Weights of a small mixture-of-experts language model, trained from scratch on English Wikipedia: 76.3M parameters.
Below are experts of layer 4 (counted from 0) of a mixture-of-experts language model. Rows are named router (the router's row for the expert), gate (a neuron's input weights, with its number), up (a neuron's input weights, with its number) and show model dimensions 160-319. Each number is 128 + 32 x the weight over its row's rms, rounded and kept within 0 to 255. Numbers have three digits each.
Before each expert's rows: a language model's description of what the expert responds to. This comes from a sample of Wikipedia text that the model never trained on.

# expert 9
It responds to: Articles and possessive determiners after prepositions, chiefly the, a, The, his, its, their, and the possessive 's.
router:194148092130138169131061151082145132177115106106046111169173112111076101153098113115166090077125081187125115117132194192120092102193198127141111174118109147111120095090146157138138178126113105113100080115087091127041127110142074106126116108055168116140155134163162160090167178139170180107202140129122092101149190135167160167187097162141110138101139099081082113125133077104115135145169149124139083131154104148121099154077101119154074178121140139126153096143195145162137125124108133
gate2:144202101103107167149152090138129146077149129181096165146127138082112142157143118083098156095138166035121120060135142143116120129091178114145155170142096122127146135128155173155132188132088138175129102083137142128163074112151114177152117140143087183143132114129215113155093110150093158096164211126107142198094151116159186121127165120075085132113115157152157191200109116054149136189152103106144128097066126096135125174108148145130129159123138109158117148142116097157151132098135135
up2:112191140093102133157199083158128144127129173218132135104093125071101129161107121076099121160115128102111136104123088088144068112052092139164167137062062190117107161131106133141134175150139168130116122146093119110103142131151102121115116153150156152149110107130150128112113080154151157205120092179104155161104130102136154154182135094077086098164135141205171114169090142122128112139127074126121134117156108102143187172127132137153176168148094148186086100110124119179140128101140118
gate3:098156143099097104117118103109163115117167146137166140171112165176122099151144136048139113162116105195082130111166116117108145144137117225166156104185091158159134154147157162163082143138162145148150181095130131128158106142098178148145094102104114126106106120149154148109204124157108131161096142121109151097124125127120083165102123186193155108134123099115135098091072104128153100085066144102133150152095156156108118134128063163115178151070142109125103124169166151164136104120197144
up3:166124102117121197131145178178134120114088153110173090142112146171153111161200141088093079099147134082088079062159111104075166123145117143118104105104118158155163148128119147117101135101070149100138124107148112111148143114155175128105159151114196104104142141124073147133173169158099148187130197124104151100125132159101098119071113235083138176089073107127098123133110167135140102152118106130123049104122132142163101141116113142120129120113114123072102098126144097150122065175117102
gate4:161100081122157131175100143134079147169126105110111107133199128167102189107126184111122174125148156107171137124156132199211115116102200101100138131130112110147103091007101157128093143160098155170118163170175184150125103128129135126126186084163110119152125161100132128162125113101096128125147139108080163104188121166169148073174105068108043077134117144139131083117125179138143132088141150090113169120125184127146130129178124110134149107102141108137099096130157125176135146131148129
up4:166059113122078089129120124145124123129156137134130129131115095103106132140110151156081168101170093163112160154176102143124146067161155123030142141121187145160171144078107181162100109129104163123108135130159118160144085126075099168147171112108122160095136171079185160120121125141197115120144078136142101141111115117192160080094157134114120120136127128232140162214051120133097117157180169103093140190125129083118116049158180052118136132124151128117162102114123147130118114141088162
gate5:173194076119154062097144159126140189126159106137137128156147087142124097127057164171121128151075129148152222096175079122131141191178098168134097170192185112135120138161128107084134113071083096148115158124064065112169073102137166082118154086159180097149116167120075127124152157095143153161122130100202150068081146140156132146094150136143114165156153125143114127128107112142090110102086141059111129060100090156139103142102140126111183102137103128178133116186197103135114127108158134
up5:126157095160096110142161085089137168120100145089090165109131109195107140081134142201127126152096155110107164104178121099087088059150112102162176142143121082181091164114180153075092114122162140135121114158106043114093129147147128122110099128154145104193114081094114159070103127139162148133097127128160153115069122188139152167097144130166092123140137150179129077138112110121098096105122148109134137072107079191103093087111123118137161086114158113135140118140232134120100167138142121
gate6:072114129076140121143158152132125086132126066126140152092130110117105121122126150181135160160108114055101156212173133140080104110140152165097123167106137196155148139113136091116106162172074140124118159072091143107088132136142048183118185134150050097163141158101172095139112120163076089116138119176085129104172135142158038142114084140096116109125176180139134103157123120169167116155094144175116117117138129168127131195183071120155071076101125070087148117136140089167164111135158118
up6:067120113094109087141133117103104087120144114152052102113090170132129108118103155156105118163100126180134094117134108117145136123078123189145199112089097152162095123077096153134127086095104198187082173113140152141132111192077128103144186172064203144078133169161113177080089134104110119119126157161106145067112133160162188102201085094152092149127159145148129127184166117160123093078120120175146196186144152170170093126116111046121144118111106155109146124126126177095122122172139060
gate7:117165138080165132178089137159099125172142145100171127121109116103122133067081123119212117127159132085068107192145128127111089075070157126158144182147068155159138089156129114062117102172146137109145130113142140180083137099119162150052075155118100088114117107134123186094151099152158105161080137118130155088169113085161119076152164148120136121106128178144090100104114084138080148174122136109103101116180150126097148192130104138108180116104117097092115077161150143161076121124063134
up7:068147140064172150145144113144110116117152137068197104140155079095148083099120130171207134121099092141099134118122165166136111147138171118140165130094156124150151089140114122046102131161117128149101126102173116141121113123105194151186129162141084100134120087128110119126120161069160147125141131085134107127123182062186110086202127190120107141118159187147130153103112176103179173112119128141137105081146149180129120135112139175088113130141125181109140101112123146146087152112148108
gate8:124130121153158122175147153093095153166173110165163146154124144131122142125115133143106148145062161120181230094116093127156098090167116110124133159112103155059122114112177100088118147128105197145116171122156153035150173172143096090138091151139156133144146124124085126150145092106172159235146074125137096123075160096079102106085147127146131093196113190102120153113153113129163088147080157099126140081081155132137111138158155071125108146129093179116094118138145135110200144131070056
up8:153172098116095136114117171127156120144090146147121137108108150118065128137155113116099065104243151122122141183151122129107133151129134125103125149130146136159153156114108161189084111175118101163098065146115157188121050121082157143147140112110142157110117110161148168140094149092143126097146120119149157084162148123127124128153142125073121125061124069208127106152135134145084088126087113182156159124175163191136172132148098070093165133108197122132152129119095153108150137165101147
gate9:134143133136130085171124129107167121096125152121106095148064115142091160124137132098105125135104129065098027197104101172147110142117164128107142108142142110154112149103159138124094142118120092131107162091162179126170167122130119167113129134146116117132079057168047199062127077189118137092095209077165114155101144156122158148089086164065106152171155101122064118129158157156066133147106109183138080129122131125147141156152097129124186159123145116113111129072157165141114142141144142
up9:111133098089143159158114150131098166129119129141166143111087113108146172138107085081150113075134127082150155106122137181149175219155151115149054113160147118159139125159112126150148121108092155142136104108123203160092144114104098158113117082079124128131189113107079145117108086070092154136117128108114103143142154149193150127084135146119205121123133111126084103151063114091064115096092158083107106064071134182037149127134098072111117108060063157079155120139053165138127165108115132
gate10:108143152086110142148077080144053104145127146135137131125112124092156135087088140140118124091190148149134083132115099203112137097129178137098126127177135181145168135115081205101139112133095123109135180124135139134142095154180109110146160120140108142109148114155126141103138110146126097108130144148151107122127128171155107151153126144154071090111175122175039102102085105103153110109122102158117132143143154242107102112152096144100127091107127180131157142143130112125119156094186168
up10:140075148102098128137159143125143138077162100169135077152133051114155121144148133158152147123114130160172105088159137190106092163089091086167154133090117097149117123140119057111091086081121140117046110130187112099093118101114132145143126125108084133114182134147136133118134139136078178176116115072078145089114167087088158131059123146102164136099072133132099205127113175100138103094107163120107161108143077130177097132107175193135095152133084107134108124133104121092135178122121100
gate11:158143077113074123195105112074111098143120162098147144062122072173113076064131111160153144111096157164153093198130139129123088136122153155098072139129131086161138180147161123079133177126130155134167180125101099126143152149159144154137129167117174061118086099103218173083110154065119159087199163140160160136096142122128131135117106089121065105123162161126191128136039165116059127084157131098131126144113088125136136119108112135128211132165136095114115105152127103062105145104147145
up11:149161140195099089210128160139171158141117152077066119107151098128116086118102102057125189110124159105111147163135092106118120082137162103078094079131120145106149110120119119148074154090062104111094168127097116191133186134127116107171128124097056101164178106106142111153110095123167176110156091169115096109156126161115121157150147081088121090119090175123149137067128190098098113140087105168086101143104118122152158122120052112119177101136161147129152128160151144090137162076090134

# expert 1
It responds to: Commas, and, that, which, as, ampersands joining list items, clauses or places, such as Chicago, IL, journalist and diplomat.
router:177125044140127166151108127170154120142103171123075167109119096054169144148148147121164135145158151149166097151158149155113162101165149052145110118171131162110143095118131140148083131105134115149096083163133153110103097115131129112118147124102111057160093141142149115139149206161096146122118142102128124162127101145102134156105136127116097129143067111111052157229214134120143101095076141180151065128129108095123096130109080072105116214087091151144147145111121126181090179124144155
gate2:064169134125126085165123135135137104126140149154140128104172110143126082106123151148084168128113124148119115185097085149153153139143087012111139170165106080151127109127141090093068109096153117158126091096117113114120168056102139078076102140203161073117126140206159122077083143105114139168136193143118157085129104112061130131060088122117129180105125168169155116171155197128159106127186186176143105137137123041132112121173158140113098099146172148121105127141141106148084080115145116
up2:104130178113152075122108093157105137149104141094124127130154185115138174142100174084084140122152182102078173183094138091171084121134127129115084119154148113101103110139179094115126104127117118128093060097110092129101089136109143130130135101125133097074126137120129137115119129089092113152174098177128141157166148132149149148180112102083150178111112091122084165148166076127154111123108119137103125160132194157124143111091161121086125126079092094101134087140032103194169168129114158
gate3:115083139123113152085119120108096108123128126112188153133116140142142121139124102176158072170186101119104149126102108134143082150134052131153121119163163138129179166165057123141176115141128092155119122119120140082176127134142146092101132126140121120119104074168105142063098155109115126165116167134138096187182161221202099107098112175092197139164130182092092156045160211136119152097109136101141157128144135106148110087172177107096115113104133113163040126121119117089180142089160110
up3:184072113163130117118058132159130136118133162169101142179075122128132094127111144145104108197093107177082134091097170144129086165146062098094089124173119138173107190129096114153131150170156126185128135135077118102199164163111149110135108148136106132131141168193148168076132100119100113110086141140122148125134124153158118111097117127102169121092112149127125169140110120123159126103079105096137116138148163123129070106150099096154122123193101124209069150166102074156127141102162196
gate4:123111173171164155138158103177179149231146133106096094136163040082185136101124112160148090152065148095085133099137091154137121134166158127088119163111095061153136090113183093157142154041155186129166158144190151067141114147104125136156142105117188126164219106110149095125149200135111156141088147175123124118139155132108103091081114100131061096175120148122148146097131102117120155120135150118105050151105086157106134133135176087115120148097117132099136109155147144100157120104113126
up4:079173115103105086162082123139132107053118090177162149111169171169109143185166146100132095165168131122121148072129103166133141159079095120110140174133066138145101174124111202107110149180168161142107179062131107136062223119171131147092084130086159146108096086115142113133096123136152147110079096102137131125116118146092154140147124169110141128024064149120104137197127124132095136127104130153107178111217126145126118131140109138133131143105127121102125172071077091115149112146124124
gate5:110158160125192100157159188103125129193110035189088095124181160167123138195105140150131107109099147168125146121148103106115101127156135172075078143160185117109168138101122161129150118166130195146158066126112149104104173181132121106121113129149165113085114128070088100117090133133139134112132079077099153116115109118155146187159130152150104117106124166100099170142155124147141141111086150091134066120158096159098155167152179126146190086116107191066176133136200085170130113124200111
up5:117115152068171112167089127084083145157143130113110099157104137092129130072121130081120137135127096078155106088110144132183093110100079104124182179182173097130089107102162146153183080134149091097155141100069096122142203202083142125113125102110171121143155138126121121180109179140130105183097131119123193064181154116100157131107147090091139126094217186119075176121124099102150080177149189145131109125121120102145134126104154130092103080132088086116139127085107190093086122121192144
gate6:074169150131142135142089135148089122161163145186149117123154069160125180131119189126120101161134136134166147096121154144075073104122095123097070177081108133097176184174149187148183108177146136137177127067160156124075128087124140170100035111159163141067152182101089172130101123099100119118170115164155149124132110109136120106193142116183145132157151126145159145173132139148130170086145132059093131092122100145174194083121141168126148126135117138138118133121114132126083111081119130
up6:138119120140152107131155140111183108110138103110106159111151136113117052149140089136122134107102076171139195135111115164110127138118135151194078111103119171137083124117079056150089156107098141146173127161102128110106098128115151095094152131108111090141132117151199103127104136111068098109173147129201111121143061095162160079136165143143120116116213062134154148149132122126165145171215184163162118148073116109038205168182119069141066109112166090135078093095205134125069120150104102
gate7:149076075124145108067136057134140149154182149144112189146108185086144112107176159130138127155126108157143141103137128075157161169131132089124121113161107122172103127176101167098177124104154096112097122144125076082113132097143156168073151107100085190107102167235127134149120093159154151163172109093141104171096102093200136118089156129058147131160054056124088198135111128130115112160163106206119092128192130093092151107148134124141118210141127155129114166163141140137066087109157163
up7:150113136113150133181146133121117106124088078106077114119089137150122211169078168099113167090152125050100163102095134108080148094163126068153155095121200092116105103107135073123080161168087097138073043128145129212150153120115107121141154127161151066124123089086143159155096169136184131138102163131110098154097128149130223092160113085139138140151118120189142139155122101107160142120158178081116108147171110151128141130196116068146139094112131102073201136115134102205089131167142166
gate8:123139085151055132127101152105215157127156148156124120103155079134104119134117136094111093135078175101139145127137160074106157095145090126086161125138165097132104144165056161141205174157149105163098110126078138080103061103136108130119132111144183151110131156075148148135107076157124136155103131122140101141097134096076140091102186093131161123100147115172108145135170154103147106109143200069132053094142135091109112096182134113094120093127110137161108105095145095072126110127145103
up8:132135107155124119118109135160191139105143141159136138204105096063160141147086134144151120188068194148143084117112127097140129155150158165149168146153088146200169127117166159125140129127097185107170113148195129121135073084105137113116123146098140094136138147113088087162128147137127083122154092187103112123108114136171130093043102131092139156123124144111143124156087128168186064132132150077113110081157133124101133167083191105117067125132130165154136184096161151138122153106125081
gate9:102112126101151156108111148087162144094096172148116114096099070123146123109144126139072138119089175149115122113105120088121135121179112099119108103174135085127156065114099077152093106080118157136090130083113160115180164134165096155157108138132161131104149187087113145160147086107094107117100155133153072104108109120086161138160095195078105069076130084133132171162129086134110151162167168152124135068117106105117189139163134119086098168128136143166121107086107108162158070217160155
up9:093154192147106145132150082135169102121135097136107144144120111122073088135166141122102161111159196122150081143071145075122075098146139153130125134078109111129061117087150176146134126151100102095153160136070174099107119128102095155152124097152158118121129168153139064141134068131143053117146151078159148185131125117203146135061113127090079129169105097206160127168151093162095111126185128118133226182194068192090100176143152196113093136087092103102155135125115193107183146136129186
gate10:154194125116118167134088176181122076128155120129067114152147155161139167176106107128095148151137150067114088125092069127122100117107133137066145137155125073093120130207140187142128113165075194120124139124106115158148128185178153076113094088159153101144080079170119110046080141140135154115078125070148140139186176092178153196039156165077154117164080131158064138099143142120095195174101124108116159091114162139120129151127148111156133104167145144089103185146127186098118093130095073
up10:127137149102128073174104153147170111130121178119093173077209102064118153197118115111085118139087116110207116126113132117112126062168131076129116150103133129144146104127174087058121136154121155117106141122120107167143103137114111125127146114101096084119150156137131152074067135131187149131067116112190180073120130110137082083164155144138125126099092138143126065104157111118165150119156134075113078139116160182115178103087147105127074090118113081120080096102119154170132130089110136
gate11:147159146106157164158107091143109128174070112099135121161089122116138179071108111105111129153116129145136118173139135140146117102166128138128085148136122105103099118144180028097108166108173124100133129200087115109161106092096175152115112127154132148154169199109158100111094126150181136109174183108155074167105132119136167141142114097147114090127117110097158105130141123100102162133162143127182111098100101083135137109078121101100130149088075092175118065161140159122152123115153138
up11:103156115134078136108093147120214121158072123107193096159138146097132085125109118114093132195130065132126143108138157104140157116093088089131130160156201157135212136136139090166156131091082093149133149159148123152144127134103133120201102173089112066105158118079156093112153093131106128091140138132152204153141162145146048115163107145088138078164159204150093156164135117054131150123125172086126160114100142125072150121137088127076165073160070122144149132109104143097102160110128077

# expert 13
It responds to: Year endings and day numbers in dates and taxonomic authorities (Meyrick, 1918), month names, blank table cells, list dashes, heading marks.
router:156161097147099170171091099143165143146117148101095161150154139102117170153176124190124095142104133152153089157147175121150168092169155081149083150169164142169107097139160162166107158161141159124090089171095142080091143094105124161135110098090125098136122101130164147107150157171142173087167108103094130176164120114157152137113098107105134096079089089097089184163176103167110150083097131167170089118155086129172149089107097082128087169112135131088167166151161162168093168145063174
gate2:107127174192113082173109124095137098181048116140124175172158122101167141152132114149116139141165110233131120162119147091122094168137118134071134139171146121147140166100211108108192090149164096185040135208098163101122170149136150105129176121148124168110153136131124156131188168120125128095156111126141112125125151109101110080177139085105144088137129186098160141133121135084118159100113127069133119148165184174104169125104119082127092144111168092159138128147058120157127152099107131
up2:157122134124127140120227153114090126130062138169143134129117148159116118155085163106109124137120157160154122143161143128125115119138108150097131154120123189119101157105121146094115094159126131112177145149137138166073153131102215118146150157048133090116203136116117122051054109148158133109168099110089138153170144141107174140157079133148083079134119084080091117136114145114152172048132139171076075147100133106171160128120193157160159103182139082100117117144161127110129168176139084
gate3:095171109110133160166110115161154147179162074145137134125110093161076107153104150114125142054121154136103153143172133179089114115149186151171100087153110107110154137030155120152162059124183222136123181118132187097100217185082142120084145111088096156082132077091100120132107158120184122078145094196141096099105085133148128128120107152168115123126085129144108138145104103157147131146114134153141108146124108067087119136076127108171128117120106079136168127122114104153148098123156138
up3:109083137166195158122150142181131196054152121140097118099104132074131103088127121081154074117127068141142157144102181122127151146184165102137160188088169152113147168228073134160118165128175074087096135121159132114156151108148113155139186143114094142140133113134155119125123122136058140155120137139154099131119106161126169150130155131127100166095124163151116113208120178119136126116186130165150112138126137135093136142090183122174131170151174167131149118136140188114136069129159172
gate4:111113134150161135098137143094140113143133164105141079117063108120164087165126143158083098162124111197148174076106132065125178158128131116063155106158085160131104145118215066140119166112100140106132135130094055071114105069143058102127132089109127165155114078138083070072114106121178119121130100111142103125142130106152122132138084153114096159150159109157090115058089099059152168119087108113131141133075090143098092081059209144125114152098112155136129112091171161147116098161132147
up4:118217146139077108169159109141120187077141134109113093092173152105156128137169138130135135110136169078103149124083107175148104120078154183124116122086105160200072130166072170166094094129170109165121157188083107102163133117084110105085118174081185062175138123128124077167147120082125128164086150095102119113124100083137120142158138112169108129125161119111120146121116096048116120125118079132173116105122141115173111170143099159072134122098095132121102107160127070083128104165150163
gate5:136138085149117151081137100115145149186143122123082151149073173145156134171114170129171095182077121063094087115063168167108083113126118077094119141140113135148110149160131123102173138163145112125101102119116151097101139126066117117097107098140103113114146146120163143118082069089136143140151101145174103106191207097113126120097130181136176180183151130147131138141129092121206120100112130105182110072132141156134141066098179160131071152096046190089200126088121084165078136119158120
up5:097137137108118137105132097125146110108154129177090168095180108120177112125152165108110140130127177086165129128155163161157141098124132101105147140092118150140161116149126154135129122060101210113140074119162183070154109109205170053136126090143127132084143108146154142061111184175166138133117146161078107170145101158153125093114109137131100121141111163152145083125082155154138160132075117121135119157146085075163133172096079169117075089099201197099194078136086103225146097065164168
gate6:118176111115078167110137126110132082098098144159104128121160148132101103158120145137185098135128095181098121136131157110130097114137106113118077089050090136168109092134068110072138124129096134157086152197083136097119099115093132100169206112160122126110134125148165059132154134077155107178087104071061129139147087130195196144074154140117125154098113070150118150096173218123095121127149157133160141097176130120147132143084097131123142163134112163114155166130100044119135072120108115
up6:111098135171087177071124132108123091092111122154121152079103137155120114159154154137192061110181082130127172164146118110125141103166168072123158095102142125132176114107166176101102157180119081170166180148154188135102148160166135127091171129116117155143176097189088114133094089132180099086140099108177124148159149086103113067094134067121099142146156152128120155135154106112127126040094137127129114107103158147107177134094100135114064151120080119140125125130164141138139103138156174
gate7:188126109102195119105127112125109112092140119096124074104090137184186132115112103173164109131150103078104206092121130146101142148087197138168175152106148104124103168103167120114094101141179150119180133155074155167096090118154112080061117106153140140140133104157119157140109092126126137128115132161111101152086108117145099145110116112122191117105127152108100189180121075101156139149082094100163135144117093074086095096099112163177140137174108141109140115099129111155113083111124176
up7:152163111077089112134088134144123125101087165116108097125124136109154139143135139106160108090121059150149163135104144105095121085132095115179101111121094114137164097169112100130108093120116155151115113089114130141144128091103129185125129174184185167116075065127123086156153158143127178082136143178117161066153134073159145120123095108113140076096110131084092135100084123142106174111087171129165154123108113163172095155059178168074155082179036118143145115110128122184139141182176076
gate8:117173115088101154168078113125178134134090124083025156100095105117121090091087141125151042081134145115142175110167138133053087123102165132120149103163144080094123160142128148091119181066166110103087066082112070090126146143152077114144117086129105155128111062167090133135112067100133123071139154144119134058114132112130158073135080174129107089084149131184112134073117185143093107165095096127178157172113074074146073132133127098107124160112171150130165149125131100102153066123108136
up8:123131180076109116119146074124142108118124114144082091126172102128119065128074129091085123129102179086131116129108128111092155104161173125087126131129123093109146149165069124132139144148149108182182123103159132172079205125127148134130110083093160190162133097127073118200069110092123139136129131131123103111088141126169150155109110082161122101112138154125110158110069145098168126179127158146163123092126108129138149147110081082094180110121122109127170176206113142114142139106146066
gate9:164113069094102068113161112141132128134187133168104105115145096125175071140075185122138118106081130109133149131118146076080090111082183117153194154145138073094097098099120098152075082141130091117139099113125122136163183089095095090215106164127171104102145113092121099093145087079150120184148154104131151166052150151135159152145131155125079144069094073187184149132131099154110127150108092077159149127150110158152150132127098101109074130119145177123078132183172079159147106131128147
up9:104119137138175069032140148118130096125118103171129112138121156187148190145160133152100120089120192078152155182119178130116136119120124203169142131126117149129120126082180109144092083094092170112096160117195185141138152126126112140137180131141133203119121134149113112152169190179076127113167120092040183119160105152109118115146189128163139199116127122088158090195168104160071131101146200151126044137159137149082085157166144154172106210164122098099094148151157177102103148120141052
gate10:184107093163167078130137083131145054088131122098182124095112103177084122118110110128163136174185120081162086133181180121123171159152114077140078119081121129180100144128117140148207060121111120099129122176109142137118143114110105122116144111077084124110135092194105100195133097157113102117120152176140124139139123149133060120128146115164151125145164132053109190134085056159132122139165147124136119146103070169152137191146158156095159150141136151139100037072199078084125159130137143
up10:116143147116123108091170156164150116128093150160166169130163141134152121186138097123193122101145127143081102037110127165147154109088162097106163188157179095105150151133180105162085154108102154094159139123107126145090159054147168091162077167123184092089158114102138078102095132077131077187142182135096147110093107130127089192163145127145127113058136190191088139118120163142129163149110114102156099124113137154017119131141066157136133093136153135138163075129135188136141137126161052
gate11:121119135106131161163149176151104144101169170087162082064090089159052114128131154111128141116115123144101084100104199076084092087132138092143126155104136109145158112184108142199077122118123144138083123135155148057084109168101114148143102175207117107131130136091161136105131114130095126065157150108164080118147116151117129182115119131134185137167112156163175133119122103170131075149112142112097111091133118079108123151117106095131112118065131098109101078099133125172161106150111180
up11:108104072152096150103090159181128089132155132099097129078125142046103084059131146112145117078166167111116147135110123099124151144146178155120133151120170103168091110183157103124107169101119105155150192117090093089164146136102128170072113140070123146107080173107131152150069119131137092117110106121096127114075123188140142148108149140088107159093105117068102151148060159162134116124123137097115116118099157084106139108117144097085136115144131187112181072113048104169147132135105124

# expert 4
It responds to: Linking verbs is, was, were, became in opening definitional sentences of geography and railway articles, like "Horhoreh is a village", plus section breaks.
router:115173129135113155131154096127124087122104132129105144059110103074083129152153106111084148151102117140126152140162127140166135077151153119144023165159121181171108144114178146142136193174166121131103111145074129127112130167118085099126166082110123128167135068073142162122168092144161142122125103085090110111173079176148114178134121119160133115083109103098062130127142089157081121088121135090160117140161106133157134046158080114141122139082097121146177188152157188094114158190142124
gate2:112107100089111170111101127155069118139103110125143103094105129137135117072130115098082159120068057066098082100114077125126136095044156186119169158139150103095143134103190153149096148105094090143110103130126142105138135093141119137154132175159130164128054131198111168196136126106110136164135186099065145173167135137056082131069131155032140094107118135067179122159069125114111159089102193094109125130139131150101118091063137053176151154135150126157149104140108127187137149127119112
up2:107122106137098113145128191128149109117122121134123128151077134114093153169071152139143055142130131142173091179154143134115091156159142082162066094134123163116155165175162162146196063137117105082145112101136144145119094140114127177120136112127138149093152110136108111090109133083099101118116108211122105132065149128150107147154129121154150150115109109122102167111110102083141155198168067164189105162099127090111188165171193158142133123101142135109182118120169122109131123134123134
gate3:112096166147213068102035125135092148142093113133110123166138155127144170081103130112090139160178094098053190085129131168126107141160108094151091113133193172107147127090132102178153118116064143093118155109136125130191095102117136107180065134178128138125147163120139152108101151159102137167155104119088120151099156178107159108152073141128146116074077067099129115158104161147084155115153160136090200161132080142139107089155110124083104151154099119099096141107167124177133136090134144
up3:085134117198162103165097155078107087120122149138150127163078103130115188083135127161146153106137125150143140165152180137165124093145150123141056134056104183059104177080121095097188166150039133125155112111112132096103111115132071097125141137119150127147131135118075131166062155137097124095117066150117114167054143110126094123118123185155065083161120133116128113142195165043084144126105179091119148168113144105129108166140100075074178139135114101120167157103182058181143119078127106
gate4:081106080082156156123121114160140108146145023174087075096160135161085132083131134102116163150166109152144123141095094123158115131113148140100194136139108145151141093166160107131141078163107144124090193121120161148053116089121145133163128179155096176163127117117176158138109117114066100165140127132201071108121133067175093131084091142135142107210155151130149151043127111140071081091107111174165150109090110090120154117105161085137171149134124115150147170159118167036143092130129170
up4:140114123115103170118154123056177108097119163096129149118118130135131162167117130101108123145155086111161135124096135102130172120113120138105139107128101142162100140150139120086108155107206151133162147152114142173098069043137088177134103100159090105043078108091143075178159069123130083169083138094162071103141109122136133176085157141102126190097087104113165137136138169141115148087092127168102154132177170139120125170117196135157148158173096097145073150160160124119125160106144138
gate5:105102133149116155136119103079074158138137106171114146134173174103140163130157176133094158059145168152128089190129106142194090146137109131137131184068120138085103088159133164099145082140130126156151135160162143089136101104163062119130158098123095103178137152127176143038138102121161146114135141049073125106184159142100162102189105126109154107165144119175163176138206091124139153164107157160177129143151167075134138199109098116088151116143118138095099152151139149091050181072139123
up5:165156123101151153087091171073147104191171149123135102131123098142116161091092093231128115064118121124129131144117128052101143095116109098114119126144134170129116100179140165161160175144168166149091154172114089108139086147059131163138106138194168110138090145089117172129130130138162119178082128070143123126163074149093162170143193140136135111179088127103113096127133169099055111084077131202143140110120076162112135090100088134116185150129118120123120139158082130120148156122107093
gate6:147122139175125064126183104149156104117088164098093124111176159159098188135132150099083188125127200139082136107117140093150163149134106084098172110114111146066141174124159146124105147103093092080113105157138106038062044115138101137147158090136128108132081099175115182142126113137138121086165100094152121145079143104107171135074129147139153141136144167079106152098090075123124103187120098131175096150106159208192161157109189116213074113164106116115092154089157151117084173096157135
up6:138111139126115083184111114135121115116140141173137133100153159124109099111124150144132157140097158109168112199126188155168183080121081138175162071137170136109129197197136118095102053135180087106117097142143123086099095093133168131133098162172106136132135104142120157148132170109150111128086149142143143100101175087128086155089154169091124101116154171091127080142151166124155088114100131119110160107156141138142090068146106153076124116172098145108135123158108099127176097156144127
gate7:134167126106131154093125146171149091109111155169119079106141097144136201155080144033149139091137111091082121106112127158136088144119127136122121126097129159158118159119140136130109160125135162179113116139106184101164108121143159130172201046146085055148110093135128182164116122134140053112104101115114121154190132064091135109093066086149101146146087126133135154145146110167088161179074127109135122219128133132148059052145116109190105177138115110173148107220130113087077090139157138
up7:134146123104129168088129093098128156118112161158157173126124151145158154107136119126157132132187114136149162097137153117081117192133084150106117146103132190092198118109132137100085145087156144101068100118076156152161148081154117157136160058142142142131085133102132147117150151126177134129197173130117150114149156144144151130146099158095114105176149134073104089152140181190172110112163149157088156135150094092133129175178081124142114145189157194124078091115220100103169121149093184
gate8:098109128146119083087106146152143155138148204140102133133105139119131171123126197141109152113095122138123171061116097138162115136157076131180170155085145162099147153120179109147122161105180154099152091172098173164138153117096111101100132126135106068114157146090078149151129111134095174112160127186144158140131097081126070127129097149109161178124119151095138143049118126168145190109108103036124178168155138116098130117123081110085139150111120127086140169164162154128122147127087117
up8:151134137087165122154112137121065085089158115120112146081089116146128107173188130072124148162125124083154080096132156126126109084146065151134104127095100133145124167132181184097095123101087144119186163108121131173069125146128123092149132090140159136118156180085121187121130126093158182083114129093149149135101107090153153098067085093164144140141144164110125150124116141139203165099126186105089080176134106158148124115111184121089159099145105122104162160116181135134168133167136115
gate9:135135105096056135168103160127046194124116152132067113127163114078148077124174105077145126087185100100125183149071178146101104043129106178115119126147152103088231168075152148199078164131126110121051155098099106147126135094105089101077135162089120130138130113152165121111159108117155187146160126136179155106123129118161118053104097126148158170081142151164139165120129143166094153156179168107161169123166139160104139112134146174166105152180127176131174081087123102105114105107078168
up9:167177154107139057178108123118170114152173129098108091176119145124156104153111153163145167098124149086165124122064108105115137136098120124103162155094135098090117155141107156088102104152156138210197120102115180088139131121101143133164136102159132110086152144130101166116040161092075113088106138148166113126138118174127128168159147191115141110125110149105108146139107160151086138108137130081131133144092128153088168124135120097124162097107141051161067152177134110122171162119117161
gate10:141142140153137169112134144138154164147122121139178140123182056127105144094103096127121168106079193209139083159078096145103068177115137141132119106102126097110179094128197150092146155075158149111050139060140120141190099118135074154150116157162156151133096110103151089094094147134203160160121010127100105123077076139075082086146107098116167102149148170066120069126092153128111114129151093145100108085145163157125100086140138095129132155117128146150085119103028184138092154112204120
up10:154023186089106107178147115097156085215174147094113094139096182171079118167123164137072131110140140054102115124070158102119120149139137119042071161121079101110198098122112127103134122132112110137154116140070134145077132115126154121143162146085129093131149123152079127111160127098140150137128150118154162166146126090179235071106155118152123147078109124124105188080133109078090139161073126101141104140116125160178137111139119143153115152115105133098150111118178085176156050159091140
gate11:098122093171125086113136135042102110116075168067138132082131143165173121192149143129129125119119121115200102120179081091075120166174161135183139126153117151091092084113092128103171176130092173094085098121118114229179110143150161145082087143208114088153136147132114150136147188137155162143123112118162160182104129114099124137107146104059132162095096123161156095090137174152118133131081059160123105122148138087106128165144113132137098136070112154078103125144170150121145093143076110
up11:069085116114110118121123156099053126128161060104118109142094162110138173150177141098180102150117086132161109047076083109166110086165111125142107179172109195081140102212113113093114076128176146137173170123159068134125140141152142147174111112176132166107146062140124072151025161117160140103084086157142120115144142110138119133154130097151139080156102102134105104118153158159122071039100130093102154139141109128138156087135106152113122106072122121146151095134139085176124112139102106